config.toml
n_layer = 8
n_experts = 256
activation = "gelu"
normalize_top_k = false
routed_scale = 1.0
norm_place = "pre"
parallel_block = false
init_std_o = 0.00517
beta2 = 0.99
lr_head = 0.0152
warmup_steps = 553
doc_mask = true
train_tokens = 538700000
Below are experts of layer 4 (counted from 0) of a mixture-of-experts language model. Rows are named up (a neuron's input weights, with its number) and show model dimensions 0-127. Each number is 200 + 20 x the weight over its row's rms, rounded and kept within 0 to 999.
Before each expert's rows: a language model's description of what the expert responds to. This comes from a sample of Wikipedia text that the model never trained on.

# expert 33
Description: Article a, misc fragments. Mostly the article a, plus scattered pieces like ux in Luxembourg, type in taxonomy, and colour words or dashes in tables.
up0,226,170,189,208,199,200,197,181,190,229,224,199,184,233,160,216,178,181,160,226,223,184,155,204,202,208,207,226,193,209,195,223,192,199,217,214,201,215,163,200,231,179,201,202,199,204,221,157,195,222,216,193,214,233,231,197,195,195,201,185,201,201,180,211,206,232,199,194,182,173,176,180,198,167,210,210,221,216,202,209,209,184,204,225,186,205,205,171,195,193,212,173,187,214,228,175,190,177,186,185,227,224,196,171,189,227,236,226,179,208,162,187,240,218,246,228,216,166,193,203,189,185,181,182,223,194,167,205

# expert 27
Description: Surname initial capitals. A single capital letter beginning a surname or place name after a first name or comma, such as L in Livingston, R in Rica.
up0,179,169,183,210,212,229,186,186,189,185,198,225,173,211,198,221,195,216,225,248,237,182,152,212,166,194,192,198,199,207,212,195,203,225,223,218,215,205,184,217,219,200,171,204,202,207,231,207,216,192,255,205,201,204,208,201,202,203,239,191,219,186,191,170,172,156,223,208,206,204,179,210,169,205,171,212,185,154,216,194,201,213,211,206,236,179,201,164,199,212,193,204,197,201,210,176,196,173,189,218,186,218,216,178,193,220,242,209,188,191,189,199,220,149,170,201,198,200,197,198,170,203,224,175,206,214,172,223

# expert 13
Description: Line breaks and dates. Newlines ending list and infobox lines, spaces between month and day in dates, and on/the before dates, e.g. "On the February 12".
up3,167,171,187,232,216,185,200,187,182,196,214,189,172,190,170,201,194,197,191,220,193,203,223,205,163,180,219,236,180,203,211,220,205,198,225,212,208,225,218,224,186,199,157,199,198,236,229,165,190,209,222,168,184,237,201,214,231,205,240,191,184,175,211,190,177,209,205,228,224,202,204,181,198,225,257,216,160,207,201,196,219,196,187,181,222,215,217,193,185,206,194,166,200,180,176,184,198,216,207,195,225,227,185,162,201,188,236,221,217,212,173,161,204,205,187,199,195,174,216,206,199,196,234,191,215,175,200,217

# expert 7
Description: Romance name beginnings. First pieces of Spanish, Italian and Portuguese place, club and personal names, often after de: El, La, Sant, Mar, Gran.
up0,178,192,190,228,215,207,191,178,180,201,204,209,190,196,189,207,181,200,220,210,193,185,218,246,188,196,215,215,153,177,169,196,229,215,195,199,190,196,193,188,206,167,169,259,188,224,218,231,235,198,197,206,211,165,226,197,194,195,229,235,238,200,248,219,198,181,218,199,234,219,188,209,197,165,161,188,220,173,220,181,196,193,196,210,216,159,206,191,197,209,204,196,196,193,238,186,192,182,191,220,219,174,194,174,173,203,233,200,213,183,220,177,223,162,182,204,181,193,230,198,192,178,189,187,196,197,205,212

# expert 40
Description: Capital and hyphen pieces. Capitalised word-start fragments and hyphenated second parts, e.g. Sy, Hy, Kh, UK, post-Afghanistan, Kurdish-held, fifth-highest.
up0,183,223,189,172,203,187,220,179,221,187,213,234,196,187,169,203,190,207,208,197,234,220,172,214,199,173,199,252,208,187,182,247,193,241,166,205,208,202,204,208,205,209,195,178,182,210,164,212,140,206,172,203,157,216,202,200,238,218,197,205,230,198,210,206,207,207,206,196,212,188,167,239,176,205,208,181,182,151,210,215,224,181,227,194,207,182,201,229,207,231,198,197,223,197,227,184,217,192,179,217,216,192,220,185,175,194,205,232,178,198,200,206,182,182,185,185,217,200,224,222,207,207,185,212,168,222,209,191

# expert 19
Description: Word-initial single letters. Single letters or short pieces beginning a word, especially n in wasn't, T and N after a sentence break, e.g. Times, Louis, Dennis.
up0,237,208,200,200,203,185,178,195,173,237,215,227,203,242,188,197,221,200,186,161,217,236,190,240,172,163,181,219,173,207,207,193,231,179,198,188,187,206,231,217,198,215,180,219,172,226,197,207,211,227,209,176,210,191,198,186,184,179,199,202,190,189,174,192,195,200,205,234,214,197,170,168,210,202,202,189,202,184,223,213,199,199,165,211,251,167,206,206,194,204,178,220,187,194,196,177,213,202,161,201,218,224,179,208,178,233,222,220,203,240,187,176,204,182,168,217,200,176,226,236,178,220,179,207,182,205,227,202

# expert 28
Description: Main verbs and auxiliaries. Finite verbs and auxiliaries right after a subject pronoun or to, such as was, had, would, took, take, can.
up16,185,170,169,204,172,174,205,212,168,175,191,200,204,216,213,179,224,177,151,177,228,201,200,209,188,199,194,204,192,187,237,194,212,216,188,202,211,211,184,234,188,212,192,211,227,211,185,201,206,200,200,207,237,206,233,216,203,194,230,217,189,214,220,188,218,196,185,160,211,163,199,201,207,187,181,225,184,196,179,189,195,183,198,204,202,218,226,209,235,229,231,190,167,246,217,183,190,194,203,205,203,177,185,227,170,236,215,190,206,195,205,174,157,189,148,186,221,206,195,248,182,212,200,200,221,228,190,169

# expert 14
Description: Table cell separators. Pipe and pipe-newline closing table cells, especially after locations in sports schedules (Kansas City, MO |), plus numbers and semicolons in tables.
up3,200,206,205,212,225,184,229,209,213,190,238,184,177,193,194,191,230,195,223,208,224,253,207,209,173,167,191,207,193,235,224,204,176,207,208,208,194,211,227,194,193,190,135,202,205,218,215,183,224,217,197,216,183,211,191,200,234,188,178,207,195,210,214,194,172,201,204,209,211,198,173,201,155,191,173,203,192,217,211,169,239,175,190,225,242,198,220,201,242,214,220,208,188,199,196,165,187,227,172,208,223,185,200,189,204,182,204,187,208,202,172,182,216,209,194,189,195,154,203,183,179,227,209,198,237,179,160,184

# expert 29
Description: Initial D/L/B letters. Capital single-letter starts of proper names and words, especially D, L, B, K, R, in tables and lists, e.g. Dunkirk, Doxa, DRC.
up0,217,156,189,211,201,198,197,186,183,201,212,244,203,208,201,253,209,218,211,204,231,175,192,231,204,173,202,218,200,202,202,183,209,232,203,213,207,229,175,185,212,149,199,214,158,211,230,208,220,224,217,202,186,210,198,192,233,201,221,174,224,173,225,173,214,199,218,196,198,185,190,231,217,191,204,200,243,185,208,204,199,218,196,198,223,218,211,207,234,189,162,185,207,186,196,175,180,218,198,202,196,179,189,230,188,211,195,207,194,178,199,196,207,182,176,182,206,186,186,226,172,148,177,153,226,174,177,219

# expert 21
Description: Sports career verbs. Verbs and prepositions describing athletes' careers, such as won, played, joined, scoring, usually after he or she in biographies.
up16,186,205,195,236,172,207,201,156,255,196,218,190,217,235,208,204,226,179,213,176,182,190,223,209,213,196,185,199,229,187,179,159,215,210,170,215,225,205,164,191,209,205,200,183,212,234,210,182,206,195,219,188,215,213,212,156,215,205,168,219,190,201,202,203,196,196,197,211,178,139,240,181,193,185,215,203,226,195,246,187,201,233,228,187,218,180,243,183,219,205,228,201,219,212,205,201,197,206,185,199,198,201,185,184,199,228,186,235,193,211,178,216,171,219,190,203,173,200,183,223,195,189,188,206,172,219,216,189

# expert 42
Description: Sp and ro fragments. Word-start fragments such as sp, Sp, ro, rem, App, especially Spouses in infobox fields, plus year starts like 20 in tables.
up0,175,203,185,215,231,217,190,200,160,192,217,186,195,225,189,213,232,180,218,190,213,173,192,216,195,197,219,196,182,208,174,191,237,225,210,184,209,238,171,173,163,198,188,194,195,210,219,205,181,210,189,189,156,193,191,190,216,251,166,190,200,146,217,219,189,166,206,199,187,209,222,195,232,178,179,199,185,198,163,206,198,216,204,190,192,212,219,195,239,201,219,193,217,235,233,167,215,189,187,211,231,207,212,202,207,224,199,231,207,175,205,199,198,166,222,228,208,195,212,232,224,162,183,211,185,194,214,187

# expert 53
Description: K/Z foreign name starts. Initial letters and pieces of Slavic, Central Asian and other foreign names, especially K, Z, J, Kh, e.g. Kyrgyzstan, Kurenivka, Kwidzyn.
up0,184,194,208,212,202,175,201,181,210,208,176,188,209,228,209,239,225,207,170,207,237,178,224,198,205,190,177,207,201,158,220,179,204,190,219,184,197,234,181,218,211,176,207,237,173,192,195,213,221,168,180,199,186,226,198,224,229,201,216,188,199,171,210,197,184,231,214,178,194,186,188,251,189,204,166,195,230,181,179,189,205,225,158,202,193,208,203,212,193,189,191,226,203,222,237,196,197,177,195,231,187,232,215,163,224,233,197,241,209,187,211,181,226,183,195,193,209,177,237,208,189,184,182,176,179,231,204,195

# expert 6
Description: Sports results tables. Separators, spaces and opening brackets after names in sports tables and results, such as pipes, the bracket before GBR, FC, Stadium.
up3,237,198,176,228,190,172,222,184,195,195,217,203,186,214,144,225,224,224,198,209,243,203,214,197,200,162,191,226,197,254,206,223,235,179,205,190,197,206,212,194,248,186,184,189,183,190,179,219,157,201,172,203,189,197,206,225,186,188,210,184,219,219,190,205,203,185,187,205,191,160,190,200,182,225,200,233,184,191,160,201,211,205,188,198,221,176,196,240,159,181,211,153,186,195,216,204,187,205,197,175,223,195,199,203,187,220,209,186,198,228,225,201,208,217,186,180,185,202,216,174,190,211,221,192,218,164,214,198

# expert 35
Description: Section and field headers. Words opening headings, notes and infobox fields, such as See also, Note:, Personal information, Votes, List of, In office.
up0,175,219,200,184,182,199,187,195,205,188,229,193,183,192,216,221,235,198,189,196,245,226,224,210,204,223,216,204,182,227,225,186,231,218,186,184,193,201,183,183,189,203,208,206,179,173,192,228,211,213,217,209,158,203,208,220,229,197,194,179,216,187,203,199,182,192,214,231,158,220,203,189,173,226,161,202,215,181,176,166,205,214,213,212,215,172,192,203,222,210,207,175,211,224,168,198,202,188,173,211,244,235,170,203,192,215,262,181,224,197,189,175,194,182,196,176,163,191,211,193,193,167,160,185,205,217,217,207

# expert 44
Description: Cell-start in tables. Space or pipe opening a new table cell or row, usually before a number, such as | 9 | or ; 10; in numbered sequences.
up3,224,185,158,195,169,180,228,200,131,213,194,186,208,188,180,228,204,241,215,187,200,193,200,190,170,191,175,243,219,199,248,218,203,190,190,204,207,207,199,203,193,176,196,212,210,195,228,198,196,197,168,193,182,194,161,199,195,226,235,214,190,235,222,194,197,194,198,207,188,218,217,188,206,230,195,217,179,201,199,196,221,165,200,202,213,229,204,190,229,212,173,180,172,240,207,178,217,217,168,207,254,198,186,184,216,223,205,191,205,211,184,178,187,190,188,196,194,167,212,215,187,191,237,205,202,192,235,199

# expert 45
Description: Place name heads. Facility and street words ending proper place names, such as Road, Stadium, Cemetery, Avenue, plus the following in or parenthesis.
up0,225,195,228,213,187,210,195,181,178,166,227,227,175,184,196,231,187,164,196,189,214,195,190,227,212,174,203,215,175,193,199,208,222,205,184,215,208,186,197,202,223,202,166,205,206,182,211,199,249,205,196,228,189,213,229,161,215,197,183,192,231,223,153,219,192,160,200,191,201,170,178,218,163,212,153,192,178,208,171,228,178,180,183,197,219,228,202,238,187,145,227,180,214,199,208,202,210,197,199,209,210,207,214,223,174,218,206,233,194,225,187,202,197,207,191,196,196,197,201,205,200,193,237,209,164,177,197,188

# expert 38
Description: Decimal and large-number digits. Digits after a decimal point or thousands separator in measurements and totals, such as 395.5 /sqmi, 18,000, 36.06 km², plus million and billion.
up0,221,179,206,199,203,169,176,217,184,185,246,204,187,226,170,198,209,173,228,202,190,201,186,226,199,205,161,206,210,199,194,206,221,201,191,195,237,206,211,201,218,226,190,187,205,172,232,182,202,222,208,214,190,191,168,231,197,196,158,214,232,189,226,225,211,161,206,201,158,177,156,219,185,204,191,175,197,201,184,225,217,170,197,183,226,200,200,234,216,200,204,212,188,196,236,189,167,182,200,224,203,217,194,184,165,213,229,217,182,196,192,178,175,169,206,213,192,202,240,212,173,177,229,188,179,198,229,189

# expert 10
Description: Pieces ig and m. Word pieces like ig, m, gn after a word start, as in Nigel, pigs, imm-, magn-, prem-; also table cells and numbers.
up0,195,199,194,220,160,216,196,179,187,224,204,197,210,229,227,205,191,166,246,197,205,209,201,216,225,182,220,212,174,170,217,221,205,209,192,209,191,194,199,189,233,184,215,213,172,169,239,204,210,243,220,214,200,227,188,234,246,170,178,193,226,197,197,152,185,201,229,214,213,155,152,214,170,201,168,205,185,200,193,215,200,182,188,200,215,164,189,203,203,211,205,232,189,210,198,184,194,189,187,220,226,195,186,191,162,213,222,193,192,187,210,168,197,184,220,215,162,174,184,219,205,203,186,189,212,206,194,217

# expert 32
Description: Counts in stat lists. Small numbers giving counts or scores after labels or in tables, such as Wins: 16, Teams: 4, 7 assists, five.
up0,185,169,233,217,199,200,206,189,196,182,210,209,203,202,189,214,202,184,187,238,202,201,187,203,208,184,238,205,171,195,197,207,223,245,209,201,204,220,198,241,236,189,196,197,166,182,222,219,224,192,204,177,204,218,207,212,204,187,212,194,203,200,221,202,131,165,175,213,175,195,160,232,209,220,173,198,191,189,203,202,194,148,192,205,161,185,214,193,191,199,231,180,207,232,219,180,189,182,170,234,219,214,185,184,199,221,217,222,168,177,195,218,183,218,203,178,202,165,222,194,219,193,218,221,187,180,171,222

# expert 31
Description: Venues, institutions, table cells. Venue and institution names, US state names, year-digit pieces and table pipes in sports schedules and asteroid-discovery tables, e.g. Arena, University, Spacewatch.
up0,191,182,164,209,196,187,224,181,183,197,219,214,200,218,203,185,179,206,201,190,237,190,181,226,194,214,210,194,173,166,217,197,190,206,197,200,214,212,202,181,228,210,221,211,206,187,140,194,209,215,173,204,199,190,200,174,206,203,211,194,201,191,204,205,180,216,225,225,165,219,162,237,188,211,154,192,200,179,223,217,208,214,185,193,190,206,232,232,177,152,236,192,207,238,201,173,210,209,183,210,218,220,196,187,181,221,195,208,188,214,144,215,197,239,212,201,195,169,191,222,233,193,206,236,187,208,164,221

# expert 63
Description: Institution name words. Words within names of organizations and institutions, such as University, Institute, Committee, and the of following them in titles.
up0,189,207,213,197,220,204,210,197,187,191,244,199,216,232,180,179,197,203,179,226,209,214,209,227,176,178,230,210,120,196,211,213,216,189,229,215,201,186,150,198,188,216,221,218,196,209,192,175,161,201,167,176,222,179,211,203,215,231,214,206,208,188,199,237,140,234,228,178,171,186,212,231,213,199,177,199,187,198,183,210,198,215,185,216,185,216,221,220,204,200,208,170,214,197,210,197,209,185,178,212,216,217,199,190,220,219,188,225,169,206,189,223,197,193,180,205,209,160,200,214,193,181,166,204,205,202,192,210

# expert 43
Description: Government and party terms. Political and government words in office lists and political text: Party, State, Minister, Council, Parliament, Democratic, Republican, Senate.
up0,171,203,199,196,225,196,221,166,168,187,192,197,236,190,181,196,229,203,214,206,221,201,220,209,240,199,201,234,215,179,201,228,208,229,187,219,218,198,221,198,240,184,151,197,205,190,199,193,204,197,187,202,206,199,184,208,213,235,192,190,200,186,235,193,200,228,222,203,166,213,181,204,208,210,185,188,176,219,176,198,185,189,202,178,257,203,196,202,209,204,201,171,200,198,211,166,195,191,147,219,214,195,208,212,210,250,231,182,185,213,168,205,232,211,198,176,191,156,229,193,221,222,196,230,192,222,167,185

# expert 2
Description: Subject-following auxiliaries. Has, have, had and they right after a plural or collective subject, plus digits inside stat tables, e.g. Reviewers have, They tend.
up0,212,187,176,204,219,193,225,209,191,197,226,205,182,209,157,200,202,202,194,177,240,192,189,212,212,141,188,253,184,185,205,208,220,208,229,198,187,228,189,235,206,182,174,220,207,168,213,164,190,179,217,204,170,208,203,162,211,209,178,198,209,173,206,201,185,190,207,199,190,151,179,235,213,205,211,209,202,195,190,230,207,165,211,205,194,219,198,222,177,203,224,183,199,253,228,201,178,186,185,217,199,220,192,193,207,243,238,211,195,211,215,209,213,187,202,194,182,173,223,201,201,172,174,206,193,185,170,177

# expert 30
Description: East Asian romanizations. Syllables of romanized Chinese, Korean and Japanese names, plus raw CJK bytes, such as Zh, -iang, Hong, Kim Hy-ang.
up0,193,208,190,258,181,192,182,195,198,172,215,199,178,210,199,185,224,203,184,185,189,184,158,229,241,177,215,231,172,185,191,200,198,223,234,186,189,191,202,197,206,196,193,211,215,203,183,219,226,185,198,203,197,222,206,203,219,195,210,176,200,199,184,188,162,219,207,205,200,182,169,212,178,178,184,191,239,163,229,204,205,222,174,211,203,196,213,233,179,185,216,202,221,171,218,184,224,179,173,222,216,216,211,146,184,193,213,207,182,221,194,237,245,207,206,218,223,174,207,242,188,175,185,238,198,214,185,193

# expert 46
Description: Possessives, was, scripts. Possessives and was/were in narrative prose, plus Indic or Cyrillic script bytes and year digits inside parentheses.
up0,182,188,215,181,188,183,199,181,202,219,179,181,207,216,178,202,197,188,227,200,217,173,212,233,184,157,222,208,194,201,213,208,238,218,193,205,186,233,160,235,224,162,203,201,154,163,180,218,210,201,200,191,145,181,214,151,227,208,184,207,220,189,225,214,174,229,225,189,222,170,176,208,198,213,189,174,206,152,216,207,218,186,210,179,218,201,221,229,205,193,223,195,222,226,203,192,197,208,186,197,221,216,196,201,190,202,250,203,186,199,212,183,218,210,185,203,191,181,240,179,186,188,206,208,198,190,193,219